{"n_experts": 8, "experts_per_token": 2, "normalize_top_k": true, "routed_scale": 1.0, "balance_loss": 0.00457, "vocab_size": 32768, "rope_fraction": 1.0, "attn_scale": 0.125, "init": "normal", "init_std_o": 0.00973, "beta1": 0.9, "beta2": 0.98, "weight_decay": 0.14, "lr_head": 0.00591, "grad_clip": 2.0}
Below are experts of layer 7 (counted from 0) of a mixture-of-experts language model. Rows are named router (the router's row for the expert), gate (a neuron's input weights, with its number), up (a neuron's input weights, with its number) and show model dimensions 128-255. Each number is 128 + 32 x the weight over its row's rms, rounded and kept within 0 to 255. Numbers have three digits each.
After each expert's rows: "mostly gets" lists some tokens that are sent to it at least half of the time. This comes from a sample of Wikipedia text that the model never trained on.

# expert 6
router:070173132111158118124111147163154136091136104101100133091125166137078139136148120091106146083115136087107143095122120099102048173147115120141103149142085110085120095132147120127184118111162093119117208104124154158100094151156146114168111120154173164101099210139135123081119126189179094126124117129087093093145105159126125138112193150185028155122211133126140138102073095121129115173131
gate0:133141098183153172119166133044100102120071127180115099183122112149151105206082118162146064010189176171155162128120145143129133154106083111091102142138113116124165180168111145104150092135131080122111138142118156144135162129109137164153138108167197142188102146150102101134148126127173168137157165135106146135178110107107091128145123127082121118104122141110144136098124084144133115173101
up0:163179191173113210159090106089103115134128076128148125149091121159099149116116110188120138136143163143144073068175168104157114119103116161129156126129129137041144114156084130108125093148132158132150133091116085126163136042139144114183180117103190126166128036115140143125101107131175152102166091143097099132177106112103107164159089098152112098166112124140090059151095074187110095166117
gate1:133134181133134209124129113122192153122112175148170147146091112150164173114066141137176127152183131162111101109179055153125118102105129224098120166127172119187138142103175111187130178106119122129115104141113120160168163092123140157131144148113106154116165079095143227126193118103112106073156165079118133120120154146109188118160159125098094065136147107145156106133070091140068168136202
up1:142183123128124088117154148139100072142110103119109137139166105133105202126161159094062156137151177081077126080166119196125124127151098102038163138095129117137112140110108124116151091106091106139073064103119116099061105125146154112155087162111081157142116144134123121091164089117141127119134149119136149072090125168103148187140162130118103067098121141099123154159148181088093134097119
gate2:131108112177103135094113169129222116130206148136096111124166099092061143157103172161123100131104085147086201145116100094130162095138144127151180109074180182120107140076121136141138121126098081165138164141121128173112092217154176135174157147139171065166174152180118084159152110144084112078115116126107130124131102090107102127116126112109132162102101179101155136175131215109108153115071
up2:141094077135200162130117100106103104194097145177145128076202147164107179090116137122070128168128150059111099151169127109183109098128140160118167179170164112146099095119154146077126118137092128071134132096200168168063148152122148188119125150141159098088149126130128242111178142181091116153192154111139124158140131110173150118118153146103104132153142107082141107117152103117147064153126
gate3:098124177101130158167135059136126168089125162128134122105094109130094147139097111126131127105116101102124144113050128114124106133139097156225147124168138156120165097135116150143122104083140125153157130116146182174172106169114085063101119091199096166076109112159150131125125145112125079087120126093122141087117087159163070128166153151156122178150205148157153124129068138203206128130128
up3:189162172136113153102074109169111137162107107155174073118152126121125175151125142089071116110166111169132091192124146093160086153149146148215090076160159147135152062157118129093103119164095113151155153119129168142110113125090117102156147077103148060071173135140118085176111147108146083105130059105171120090128095139156124127167176138112138133133141159135175123194120144131121152160109
gate4:079185073200109185092116109165076110164159135097081147081157123090150162126118115101108153111154101120148132098117088183083141077143094059145111144149147141103095074140131107154144142136136101139205172175135166162165139104059063114112121081140172104094124135130135142122125069159139083144144151100171103156160150179151156114087114084187118057139149100164154188142158140084167132105070
up4:097120160103134177135127081132146121079096174086139126199154127143183055191133143091174151148136073119156146122128140146097100139145146105115097095136163124133088173118125134205145067073139144145129174170084101140139127101104090197092118108121127176116093093105087122108147109134146123133188155139098195115082147177146087089130077116130115104133181078151141172118159139125150129153100
gate5:065125127154159104117208152174146159167103071083132163114122105155097109090126140144143129173097118114129146162137149186125087127089062180117162125154072147138153098097111153119113136147111108142115159169159107157116084152176163101161168112155155089148102163168118117112148158053161129117101183079087093099103149158155133103167125098125118128135089113080162126126086114149112143145189
up5:143122139182102049167071063062159180155144157098120131179136128112191129119165110107104103109107092131161173121093154104131160118155098090177143117166226124134128143048114176132106076114207105110106122163148135152172114160133132159103151133089177131117132094125144148173163141154135155127152178168130119145158151119079120149120127169113093120113125200145130114096148122058099112150122
mostly gets: " first", " National", " New", " City", " World", " John"

# expert 7
router:102144105136124124186105155158144070118149074137128149104121144113140114130135100105117197106117145112115131095093162111138138156124084172077127155149139106130118113125146118124207068087157158150154150117085137158127124131133129108141128142147130147107111178144191141069123116162130118133138091164111147066128111144149118156151193170166097123139207067106112094127139074124138085140145
gate0:121114157126135132112077131111156106083108159145142107151121148202133181110100131172129143158066072131104148132113157133132173211150099121151097104162123104154109111098251149110126096144139078154130114105064117085074121115155176081119100126164115089145154128143171131128157165161109135112209122174134166081110083125083120160092099110105134092102157077092104133152167140093108075134209
up0:106134099103130123162184147102119158057120106175086122067170150088128123113144072112152091150116124161112040120130159136160109130129097106128114095178120139129156105100199138194162061139076156131154175167140082127092116107122102180144129140098163137157119162104156106093106113152194082080179112158143113108127139127095098139127184131160142138091157131125160128097135170067127096135159
gate1:099156150118106123148119144145164120110123165144118166131113163176112129077137098109047158082082144087104114132078182051137146142154072149116159128111136053184135141094141137102053119164146103111189169123098161116054152136138183108138090137146168145084138124117093133118175139124134138087118092170124100107165103142106161135150107168149083095122133103144137063117087119091128095155121
up1:159186110124104153104125130124134106109195128167144191126125099161125082113163148172127129125135110119177140099121103115082142129167199123100082120144124131076108112111090167137131114147086165097094156111165135156120072070109149178082152079092170101185129137169133129114150145134137073177074130144120098149134121166174083093130066114168069093148133148084127076121122092151162081125198
gate2:174084163142082114180119091056143074159126172134157161119090167112195092139127141165139101162119131159116175134118156117082165138124166187089150188094152064144160133098091113072125125065116135099105185112157136156132169122126106139168074082146136125112085187177177162163158142132079125187119143161114161122100122113153181088076145160133143104103150085205158140155116081159157111140110
up2:165132113117145124084116134153120116141151109123130189133112100148064204098121138175124112120136083100101137120183119150108126130108089093116110145170140128123161111060127077105162086100091123166108077140090153190146136116158081122139128092082099104170131145119119194118164133096159113059121079143121104195109121136120079123174100118153116090179168174013122097057100160094181134152111
gate3:104152186117161134178125128078131101171139097132109144124111146165104110157137108055161147125208151156112132169121092138174149118149084108164139173177159154191117181152131090155193112108106122159123098155101118165147136117145114150168091136102118106165156145102114160131128135054118169093197151054090184149141130127133185128155130150120158119084140093165116135113102095130070145111104
up3:132136094138164113122133140134143147162115132141128187088151172148135152110152208146150103171123149140049111175112080112132101140114117190122105142160087123072135126122158133084165156111070166173143143128214115158103125109170163164152147147114128171200160194166190089154148106113163182143143073103135178154114154097107117109106159149124110070110174102087129145130145109050101150152113
gate4:087093140102105105143131160130201169089174142135120120147140076064150127152118072094129120132088103126089172125105143110167108075121093133081185148191209139119120131130145084162111140144107138100147095170108151190114113095119173098099160121077142144114110111139109161101163064104115122134157118055121095145125106103140076164098146209078137095167109103113201113091143137091057102123095
up4:148107146143070093136101172112096110069139185175168101163176156081144121128144123139122139124149116135137122173147051131105123193159154105110099098155137150165129184092113086100079075123134133048059115175089161172100161111096131122087170124080183127081121129147137116122182180112116152101138157191101154079116123147158164156118146113093126156185115130108105148108178175111147106129108
gate5:107059114162093175099134122159100105094121183118155141141102102178178093111162143100155093147099127070177098118107101158090117116122027115105093149168101140112082095123105161132095070077140148177133139137081182155111131076115087166054075167121192146163044114119129127124163113103117132131134099079148066145139119173175142117130103106105110133153098094135136124130149146132164154125143
up5:097118107092090120165128100147123177141198096165050152166118139153103088091099121134159195153160143159127120205132119131132107144145168123154045135134138128168208168110193105172088079120122124142116113183189102117137091124124119140112105144074141054183124083140059117095065056100139096157116141144167138111144077093060149137191124125111138096127162149101098129056126098136128161108118
mostly gets: " game", " series", "ation", " group", " film", " line"

# expert 5
router:140162097128056117167140162121127180122174121145205109151109150117159174101178121075100143112091067169158130124112140152099134115158143125139115155190118136101086077113097168115119135113132117100084145133115082146064105123098116137136080104126107118120112126171093111137165176212172150107089079178121144099129078109092120128133174127129005152121164121091128111108099151139126118134122
gate10:160140167130152204094150112155082135124108098047167169141132150162128080137133151112102093123216133114117163159160182131085144161100085120126124103116130148086223127089100138107156100088137142129074114111125086105133060102139158087131098148176165148147090090156087120151149134092132160149084193092140155111161159142139088107145083115192081040081119094163137119099021154130114125116169
up10:094125101170168154145118176151132122073166142147139158145166111153116128134165060163129137108121124157113151143165180110131148143150120089098145091070124133115113160133083107130106174117165146129166163157122103148152149102095086156140131154205132118124157114188141104075071171123118165140187146123146070086139114100119175123075118118132094081132159120117081149125099102138144149032103
gate11:095154120151089167122118079132130126114155098181121173170167090141102128095164076142075164096160155143186144131121183120187134152124106121153122080111139118127088099124139110166081131139154082117130186186119187146097074174113195086123110157131147159129155137128148081190118215141156150087067124169103120127093133125182102101151141135137076129143121160088153155067123148192157135134149
up11:110140128128130170138143115091097150090165130164137111201189081119107106136127130130058111100132151151150136158138154173125094122147132022091142085129116129149092155127134216139080120100162130122125136136150133154139112141060137116133111124082110207066117116143140096148132205153190104136121145046108125144130151112150103147185104152152125136124079142128108166087097125137146141144157
gate12:145132151123144155139089100167167135124070123113137078127155105144137130067078097107085088148148129062151086117153114140147101147185157156124148182153124113199146182140189153135168173113151122108045103147126075129127146112180104120142088082105099070103136163140144126129199135097119115134136120142132139100157092098163145118182148131134143117144136227086102100162100115123115154096181
up12:093127161100077192154096092155121102126141131130127115130186174149118159143103165110095116081172096052125087057077081146142116095140137124163091212146099145147154127181114120089131130149179134053188080175117122128148136140081065114148058158158156122140099099126162093123174115135126149122108102127125119114177084159132110133094069093147135123185166178103115203156131147188088198078113
gate13:184156156114109175116154149125179120165177154148113095145127099134113132109139168133141118141122084158141081164113118145088157066110065104168134057083087114110168096139128083182122139057138126133126179131126089147164089108104095083150145109117128115109156146132131156128109139149097145146088123109167160110098116107099144132136172142079142099064143142113109107121189184127085132149194
up13:131106096075121153144117127117163091133171049161121178138087172133105113145128075076105152102189153160114135147092127113179140135121093133183178098170092127166072112110134176163127162078135125078095117100149112189160109086099151096151175106137073115161142167135140091095187142137157113126081107129127116106148121100065089114088131066062121105161129150109117144122138137192143140118188
gate14:181171067140097114096109129138164099130174132126116093161172104114177143147142127188148091149110163143143166105206115157180114116147112145136083134113121137054164153117143145136093129100129137199088115211136117112168072121174125086111061082115176111123135106085114199120086091140104127097102171113132048124119140149162112150172124138153106076136089133037143095111112111107135118105175
up14:141092142142131075198101154106142070137102086132200165147162163145142079154197187144135133168114127094141156168139141132108102124111143084146112098101067107111082116143138090098093144187113134132147119112156111117127112186152114111082138108143166119213114118149123064127092139118109196142100222109083125076101139070131106150089078069140113131110073106170104101139044177113110102161191
gate15:141119137159106089153133144110136090127070100126136178155150144097148137135174076112138125157147192096084168136141170129096081108162159139158150160152157133109114082113123147068181083082135030147139153182123135130184192158188159102137149063100116118102092148147158048128116145168132132077118155110105181151143107127198153107138218121080121132148184103082133125146074120086127118121094
up15:119140097100094137177127096092133153095112133152124140114051145145131132083103157090188137173112101150100088153111107117138121153087119136144185115148066117212109127152142142143193156131125060133163145135166086131086134140139132063085133185154116127140144114145129136130192143156144064151093161148154102175160158146181124078141203086126096156150137094077144101112119167150074116140158
mostly gets: "–", " \"", " (", "==", " P", " M"

# expert 1
router:117121105128164115168084132145113079083142115059131132119104174098132069094143092128107163119091122093165156103104088091115062154168130090078106078151099163058133114088151185139096104069180124099123153144123080097081077131096096155117189119117112106140086147201115111083134114168141093198072114142113122099123128202153126184173173152172081144120127168075098092124112122179160109135146
gate10:135113160094099188130091170099173101126104135118189148104155158113158081094159100162141238070101127133066072054100160120104095136149077115098083156141101133144084108118150192103101134146121107168097138098142130172172126127098125046109092126147085155131114133152147109079145136121149103139085101146143093058179126137135113131167102149156096130079132155172120077153144136110160107158174
up10:120134142065057179126101140112180146115108190110189106120183137139116150052108140157156204103127156127085110142149117123092136089133093141089103143150116095158131102126140104133104139115141062155168130125163179115188132158132131155151111144147081097132129134139123087097209112072093154179137125177106081127144104126087135158171084094124131130148129142151128142081116149094147152119143
gate11:136068108134150237142097195146146168073112144084196109133118162140108150045062064151112116166110113074196088147097111116104152142133085129082146162114158129144119068156105148164110150089103058111126110118104133132081164211062088115135114138163095120134080148187121118089215153131106144153119126100132171132058111105144104105121120095117155170109121157165080129176111110128173116128146
up11:147148158166124144094176181122107139120179118130134138152155158147131087094117145163178129162096115141105113104077108095146114126110205152096150132095198129144119138179153095131112100228086133061107155099110116187150212152100199106123169088136149149201115073100142142141118117127107142173121077096105095119151142089114135177153131119098101114176144154077136193092131090161149117165149
gate12:148134079130141143112086144143141127043186112164103148134167105089125107133110126156147137146131134147100116144105173104114107150134165191173108108056132091162139130189160086189086125167144126111091183112150064123096100145132139089103134135150113050134126127179124122156120105148105151081040142186126070128017117093130143134180144137171119128158113141095175145092111133217099120197109
up12:120091111124141150146163105161162148041147159144112110159127164078169104145075116163171107078110102179094107129148182129127139111098099124167182105095110145122104145174163111131136141133217104088079153129082088140121120156148079086131128129136122140155081117168127107078133146145142110142137114155096101167090110148113143113206113072152086162133165156184124122100082102112125154151115
gate13:113145134116155081168068142165194139106127112095119085153161095148119079138129084215111102143194140076109161181164149094099151160120165196122177081148097145134148120110135109158123092105146113145108136135162162083116129127156199104165140084121079133151114165109104083171134178105143141109078109178093109124151143137157062166087201136156126186109094087117149128124132097104123072141098
up13:112141032163125134102120136142150114135076111132136139151149131124113105220189096166122107140129147115160142109101113139177178151160157134223134097099169187116095100116138190192131109116121122178084087153150103120130058092125141091088121083176115093111119151159155103077127166161108113014110131135139126116132073125156121194148161176147137186158169172094175097202106093109135093118070
gate14:122116137115160127134151146116151117123081074118178115121180136170084158022124121123125090102084182144080213083122116073118099125096135138138154113129139156109203069125117109224093066092107127110157144133117091109125122191148079174108104153070125106152112114182125136174116139104095182113091192123132108107144079095080151127129138169147140123148155099134065129102161148087095096126074
up14:167155055137149111093118163173097136093132104100084198122158113130108117182216105153121221187129169136078093187121174152166117133162130122161119107136123123088130117088104170110169151072149105155139114110082114130158095105142143141132115077115134119085187116120125128140108156100140115128095077125110065074198125094168089205139129146089137135149145125086067153102124120188166157099133
gate15:117160092133147116076143129182094115100122089118117171097125117159135140127100147097152131125134147103122115101091139160090121116131180138079087173116089160157127105135162087098111132179111206133052094145114190148097156122103117126107136127130096102162145107124146172127126152104091114094157079111119172142062152088127111131132184130092106101153128156128057137179080104084118088139150
up15:172127194087121111118095170157200096079128105110157126106197085116135153102100166191092112127143104097118162059106138156097126079072116123092097118125125127117134089083121132111054155166103083118125152153124152100101154177148130148149132131130064116123105134166098131135077124126066122094089127055186102121058136126129143125092132137129140142127135183099107142161118114103145169073074
mostly gets: " a", " was", " The", " were", " his", " he"

# expert 4
router:160147113205148107114155104108119064113166109068094117164095177075124163117137074116082132099111123123144093060156155159053172125093096131115105112116084145168107137143206172131127095131155123159094132109047176153137106119110120103116141151154147164134139145148190091124134160179140166141124053194111194074150131159129141172142172118124031164167159096091082087110101149100144157103148
gate0:116148160079135128176167166117091137162078097066119146089105123116134143128174130137131098080149101113184159144196180115119072108121129132134191125125080169115113116019147073118136082124165151144094110071150144145101219140151097151082178096119169097111081146152154165110161143135184119151088130137105116084083187134092089150134144175152135126107206081107113123165131188128121110139117
up0:185144114169073057093163106152157175076170120178096093151118128141090170124126119107148143170107156095106094146171128163145085158105074124111124121142138112114137155139090113163181133112078095108192152129120170088108077110111182079126167106082077096179125113132180065124154162110137126180141125152133089161131074153120134146117160087134128172107165158115154157107126131112101184127155
gate1:038133154161139124147123140172124116127194120143137130079174151152113096184085143140090140144151110053117095133150106136116116194130087126132122094156148121128087117167115102118090101151122079085094110109080136155119154136152145113102186086076142146114147074152132152141141174126125136169163044156131126112138078148145108159139125109153090110170124094150155115145174153164209174169122
up1:144070109167081161121093141090129172114123163118175063140111113144151154128158111179170136082109078116150145057113079135125089109112093163082158118141107064123098135146091151079143169116132121135110121126071156107122103080136117094126128175143105124147114170134075128146101118126156145126138163162172050073121173189136158099077093137154172180134124140119121123157091129108083097095104
gate2:100141125125102170112135173143135148177096151143092178130167130165104084138163116100105133143114127035162135171127095105055078125132161079133120131147096119105140097114134144220123097154157149137166151120146180131114087098142077126127154103176180138104105110082131105103114189147052152113190208097109158084150150164116159067103095110185167163116115128160111139078122147124093109133070
up2:130093147139127173108129127150139091097100170093135111113089071137206181097101144142133103200135147179133099130089113131141139180152178126153133037114152179150141140112105135116064149141158138094089109151121121102132129122131132111110148139122155162131125125128083140217148188190154083155106101156118164152061074118141114094068128117144112067125119171142162163162172102150133101196151
gate3:139170107158092159159165156141119163147136121116117114107143100116158122093122112132155117089097151124166139090118118148114069151142086097062155136129142179120129096139135148110107161124086167154065120145155086122111117091142135129129138140102136133088090133143123173127155153139093053083107092155155121127115186177191152099167137121143139116103070150088105146115170124134138146164143
up3:045152116109110139193079165148138202141180130208198074117141122085041078123163174128128150132163137125142085128150158114187058129183139170159148129106138100108150094151066091148163125111160141114102134097121146191130099072143073107109093079167203112102128178105167108100132107152121079124108152099124093108172132148159120162151142127113141094156207117141109113100168159167163157073089
gate4:159116133125178092193116068115129082072124099092105080165109150092143090108059094161083131036129150111150142065067127134095178124146063175161134078151146170105192112142197173131101126175122204130162162165134133132113140093125158141131120141115092151149187124104119191137142141168144168117096156127215125135140141063092093092121141096121098114154096136092153107126095119124135151135054
up4:152092133158121101154177086075145130150117167054182102106115161142083118164122121142094143147110106104126153154140068171129053116110157126140080213135131123100165128111173110117117142157185190126147124182154157104112125151146112167151138063136129140105121101136145144154124175161144171129131120120142107112170094133121111122115178135139152088163160113101095169083101107127133144114097
gate5:105118130121061112120159143108116130121151130145143133125205156102187144172201163100099125142153085159146165175113083133107098158154150072130090117139156131118142124115187153162164167123177104110104144061093112160129195129146141124137156072077135160151124081143143089145153128164153149096146123138134076170065120148156160151096119143156147103108179126117120145141112162144096140150131
up5:107084150198154140101142078108145161189175187128076127150128151130149151130194127129133115120130135068169072152156098108145120117155041149108144146191131148119098126095092068121147125084135133223080073115084088161105117092152104107170166163169129082078134110083172107146144149106113160038123122154089093099111169125197122084181124064151131169106127108133124106118183119124122114061125
mostly gets: " Al", " Ch", " In", " As", " due", " |\n"

# expert 0
router:048114078151090186105102117196105066096133107088140119082113166109144136120134126120127122143134147156142137099135171117087117137151118168151142163134101133072131120127145137116199157161135181103106173074099139141095092097091156096106109157143108139117110127131192126085143140179109103118090110134131127130167081187148136138094164139146048116188137151069138122103120076134146111163144
gate10:100131072091084194084206136144129128107091124202171141078097125143086143084108121171187100092152094195168174077134086081154048133139142090164139148124101175137074087144155123089137140086158156114153183108116143101119125195093060135097126125149129130113106087117194136118132078175104201104116105161129139193128106135070098131116190109074129066178089140134084108128164101153149101151156
up10:133126137109107121104134092114088129148112131156130135140149143121146145137143151103149137098144129122171157094138167162131166143104146183163123178110133099086122097099148092104135100158162128149100124105104137125128089127141106090102117127086135111097123144135136143139123143114109123106128153123135124157200107156148086176184144114154123149064113090136186089139168055145134161148075
gate11:100151129080069158145113120116130174092133098107188131121126152102163110116094161171116143083150137175152157200180181082128084127137131129159078156102140191166161164058116130118112138120135105124111130122117191135118115135096180140165117173130147132117086157136163106137105110148170095127061159171128151115104122188146114179097157137125103091151157084167125123196086165103171081145129
up11:154099141143025147107131177139132206160114123146115101160064092168148066113115126225147080123151129113122111193145122085147124128109212161137091138084169088080157169138123092176167161128110132159089112117118137112203157113123099104065102138150152117124150129070128108162176060106122107180101088178165166135117103129149164164091145144101151115121116153160104092100144131116136124145126
gate12:142132156133092193168083107136144143105104128159102052147179119186131122163113157113120122096142097170117129167122115116085106202065150099153099102144150077152134120116143185076149111148112171198100087179057145133117115122071149059103103149109121069109122168125073200145146134116115137139080120110157109142155098149124110126105089182172123132147125160118140128142104147145174119102122
up12:161110108116079140130176183116111095105080113125153126103118161160130077155169147101117184169125122103163046114128071139088096166150089097151097139118198172181169130083114150157147180162094142167148163148159093131062190135121130151127132171176168141146116167153121118136141132115101122126165139146147136158120198203155125145091142162095163161109156116158158158159152127104107171149106
gate13:159130154193096150126101151159147120147147105059115122128106115071193126100161182174077152158162124121168129152093118112088128157109126132099147136125160102058159087135169150142085134137083162104087153134133180174189132082084127158123191165117091090104111096116156112149098041123154117120109082111096118095157098136112165091150073127082093138165054171108137123124110135082058159118152
up13:153174124106158117147038145083108115123164110056200131115098130089131148159113154148097168137122121109148143105062098127127118175130148138118152128169076110082140116099099116122129143199106145104089137132097116056197088093112176176109101093138112087152106144123132140116194149197091138221075085129164120169108154076142131140101094144132115118108090097123105143112098089174100102167046
gate14:141149191119124145120098166098136129122132145177105071153090103175187197100135109171124107167150078128136112149118107089126153120135084162103136122119144131156113153106142122141134135117124059130156128048133161114113172139132067139159111111116126132088076078093073130147185148198143123153104139130114090140173134156144087117156180107137095061195055120103159115126163143094120102142170
up14:160064117161142220148086078112107154094131130103110117105087104121110124066106126161127105109115136133123122104169140124134170154110124165156181103105134155191101110096170078115150114118188140103175114178121190123129120186169188135131187164114193185130119118095112156125178162153122142184197091154137185109105100129062152072126127082107106126108176143201143212157117205179097132112111
gate15:155085131174153147040112200151170105157152152128143093110131147093100105124109174168102119162121172170117117120139173095109129128171073173107130096098166128170090079133106089112121116121075186131159229142108095059092206165128135115095147108117108104186187086151190166103193111096106117084123124157117118092114070138135074109112174140111035131078084140114109192117153089088155160101177
up15:180128130128121093137113123116193172083119176164156117184086086113201106124146137084131152065148117158179128129122135153083093102158077144061135117151082139159130165082161136095064111153125062146122113120106155115129148057142149178103187130147149139094149140106182126127176131154089108186090079078171182181158141148108171132080096121111150102163176067142096068105056092181132056132152
mostly gets: "°N", "′", " located", " Location", " JPL", "″W"

# expert 3
router:088148127139150119144144161148135102076099099134170156135149114119102115104132124061106164082129102096108094085128084109087094178146106148134132114117055154137128097155239176142187128114142141106158183162141122166160114130112160129146106121099132179164099179142169121051128142149155112229130092130106117109105150124135102158091117134120070119140183135101087085139110091144153073145164
gate10:126139101245197120092052116081077144148101131111135148186129127111093133169066161153148154112165115134150072108137153131130091116147107102178129059116131081137055130122133165130116029132168125078121160134183166116143078126060174105058086125152129165168039147128099117105136156181135155145105116128108133110143142070156093161114082137122084114155093175134167188109133107169110189141085
up10:105162106148086126111134071078136188222091127147130150116088137076158091096132154153128121124155135199123107083114147124158118114141085096127138195130152163197122144099149064062110181184099137107133170096151163106136147141090090126168166131172192139124073141082121076146122149109138107147126124104153144128096144117119091144168156150143134080165137092126139122129135160145140127161161
gate11:134155151187169141152123159177092086155084107144184083106099151142214115139101161105174119082111144090150142132158077075135118150128100116085099164146134132077122122111167113145089126119173128165178147161140163104181200118115088135082122159158188161111121073072154142140107189097128139153098120078111143153122118129114112151116141085110114151097095106142149102117130101086198163139178
up11:127160149122137140141144056122089102124123087060179160148112154097132180102114072164130106097101095123172142113145107101111116103130161106107127130087108127155120103107101080133087160180132089117133185104148126109190119175169146074106158119141192093133089148137180097191114183119099168111102102167096120115122112172152066086083065179121134151116105170166157145113148171073160151129138
gate12:059159137172153115170110102117102129115116073130130119133224173161140098123112197174137115147109136101148117144109069101155078154137117065155076154120153141133060090166132170148080098139067155065062150169174137124116147183138099150132153094132103090164127117147128109083196138116089147147121158143130145076105123131116123099091113098159096114135120109116061105119114158176183106139137
up12:088125164071153157123064095113142114165138169126076140132078054117090113173135118188132152071134129121027162172145153159138072110161085151159097138093123163077140111099140090115168148122095144150104118130154127167127110143130067119129068102131115130098155141125145108144101111181082098114125102159140129146154076102126063133128124197078133168148094105135121154110119090177128110163074
gate13:121077109131136128126127122132105144133139118112142107098138174129093116187149124152124173102138062153097116097137150155152147146173128097092160138148138160108144070193194116144154113103125118119146099105055148159176164088159169168172067212111111156166154120120167050123099101112143153249095155131109139106120132176108121125066132152099074088094101154116121053164141160124108158148181
up13:092161069117182065082135193183109157085113130113124138157109113108143102227135107153134058150165170134154137102145109143161101084163120096123118097129089162127131119126080158146127194095106130132109111141120113144131084098091214160171166133087159129147126171161180148100105119114124109102075152157072099113165135184104107097139112121132139151169128138066163164105124106123111144138145
gate14:161129114099065090147155094129086088121102149157112156129127092060122120167131107139121160112132067127100123096172156148139077105156135146185166063128110168086152112104112143109160131110099120138209142109124130090147104091132208217189077070172103106115166118109148032172144134082126143183117131167134128109105066152114139149087160168071129122206073116156118135163085140137122106134126
up14:083074123168156158134143123172109110121096142181184164122164120076173166118133138117148096162112167063188146121146132106147083188139144171125139121180140133153123127096163127152107123128129148130049130167119121144163131162199104169113109106180206092075128114135129141168136103146131109154089143128132118107093127112131212081141143200150146130140141155128125112133175089110119111147157
gate15:180193146188083098129138119082113142085135101129131085174135176129125080098117164156152140145159129160150071157175099167158164186134105130144087129067129144122107119106131095126114091113145174117130094101102130142118124142122152134180107117146099095197130146135181140168131153079100129107140137132082081125090137125142138158120142100143109101155124117161146118184102161141147127177114
up15:158149137117070124173053200082117161148115132094169113153134083137060143078157135175124149162139083059139104119052123100135165097154123128084134126110166173160125102096144124124144116177130119132151091087159132079130171091176099099123160083128117111104087101139073115098078149113168136108082131112100119152140169126126118130189147122116117132072060172112126145158102057149132127106099
mostly gets: ".\n\n", " |\n\n", " H", "===\n", "==\n\n", "===\n\n"

# expert 2
router:092140137082112113133089147159095124085145117104141131092099131071193121141107103109069193062124132101165090102134133127070083143141123124091079114123062106088099084085156223106138096101166097117123158170090125131122101123082151114124129116155155132131075163149139091104185185166188123165111095144173124096117144158121151165129068145129092114139135139107104049157115163166151072159175
gate10:164105172115123160124140122115163184137121074143111151093061159207124142117068142180094139122157189115140105093112103136076087138088147136200108117133138089190130078040120154144140161152168143126178062109145109122139148094102144177108062135150139081129129112058151157140137129128151081095130087122169157167111102160129151085148123127122104143092132121091147126183085116143136166097200
up10:112095125109140141098162141182146126128125117092095112125100189193120131041106123150135119128135145171139140100088074086115136150087082144174104137084081139192109120105092165116138115151159120125124149124112104142134151083129134129113082183126121153142131105132175144084046157158082136181150139112112152168121114180120145075127144143104135167064098133167149172089116087147204205114115
gate11:098114136168084118070114112091170216112132113131130184104095134112095105182111151129100143093136099122200100147129082115119105149153093144137150096125124102213097142097082102186141134199133128146156135098090068152090140103137128206104122096124066118159137155086179179142154131126150195169111173096159118141112089142168127122127118108153113070148082098166065091178171156138157073074174
up11:154117130135152166145127149116083098083069059133146128141155177106163114154122126155164100103102091141178107117205158090183152130106113100140115113136096124162208160100103163117081146103158114106068158243117126162214086120132082119069149158114109173112096084058090147087173130127128110133122164134127157123149183144130143149098125159105099129073074127111164112099068122095134150099146
gate12:075064130114065095100160114141130151117117137144148120121155109144122147203178145088123116059182137130101134114128164198114123092128149081150086159090123135169131166073117139176064134144167100129181111096072074089094123094053185135150172127146116074185059159082153091168095137114115128119123097103108070160129100120148080109140092082122135099136145152168103149184151108144104117178106
up12:091081090100100123125061119154053137221136109123144086161149144070171131194157152104097135106129166173176168081089102135118129086199097101098062181099161134107207151137092115165113151158149117131160175148101154151101072096145151124095147119109144157120127120177106091132105125131070123152120127131148087121170075125143088095091125127136105101138111150129139138139164111119120181108116
gate13:146116156123136119189075149097130118150092089138113164140107156067113133152112137145107156111136155144142209109103078121097082192098139070138086088167090132153120128168087149119118099082133069121167092147095072108141101167112117094153121145151204116156107125152069199166159165132130126124073079119091118108130166124090147182141116089110176116140101106147126085107135186153103069163097
up13:114137150132085104136051110187172101174138128032148104126058112074153132103088129098135095157075137097144179096117107092125063170130102164118092132144135089161155161135152094113126136162184134131127140125135195112118058136096138095135128149105129177109104121109167167162127165146114147145055071107133208079067114139144136091118124104112129186149109120113085095176091130189144148187114
gate14:179105162140095169140105152198113112101186159171172127096115123138124131114165171116120140139144155132122114152142120152069109138107106097148079176110111151129116140114102121054157149113184139106158108209106105142147226134078103166071105108167174083144095147144145125132054111130114120116120158148138116190113133155122140123151100166098156087126081147141117140136074103108072119175178
up14:111092134081180129147146134131134135095139083145097144155052170146218109173156159131120139154157125173085103154113113140151125194127130163140072137121149130138043144175151092143142133122109167160129107135125132111145158096135128121084065130177122162126131158100147160156134124130113123134084090155105159097077121101121133162141161137120112205110131079112124045101118115063170071114155
gate15:178173093089150123157116123100083086100090080160079125186191151117114156125160125135154121106118111141152154123132135137157118114138069178131094097072092113102103160092136172130126161109162084114103137138073072153171085171137147127142196140074135134126141107125160104076141102151153176176157133141131136103107129098129120151148135110148092100159135049134127112121136153092100155048068
up15:102143098130068175163128085141065080131150133123127145182146156105138148094070113171133168106113143156128135194183164184135133213088112108201084113065077088072116102124093138049128147163129119089090116139115082153169055126134175180153130178101138186146116119162093147093091031113082215176146185119097124088126135149089144073214108107109126152159102152028156145119101158105106107121099
mostly gets: " from", " and", " for", " as", " with", "),"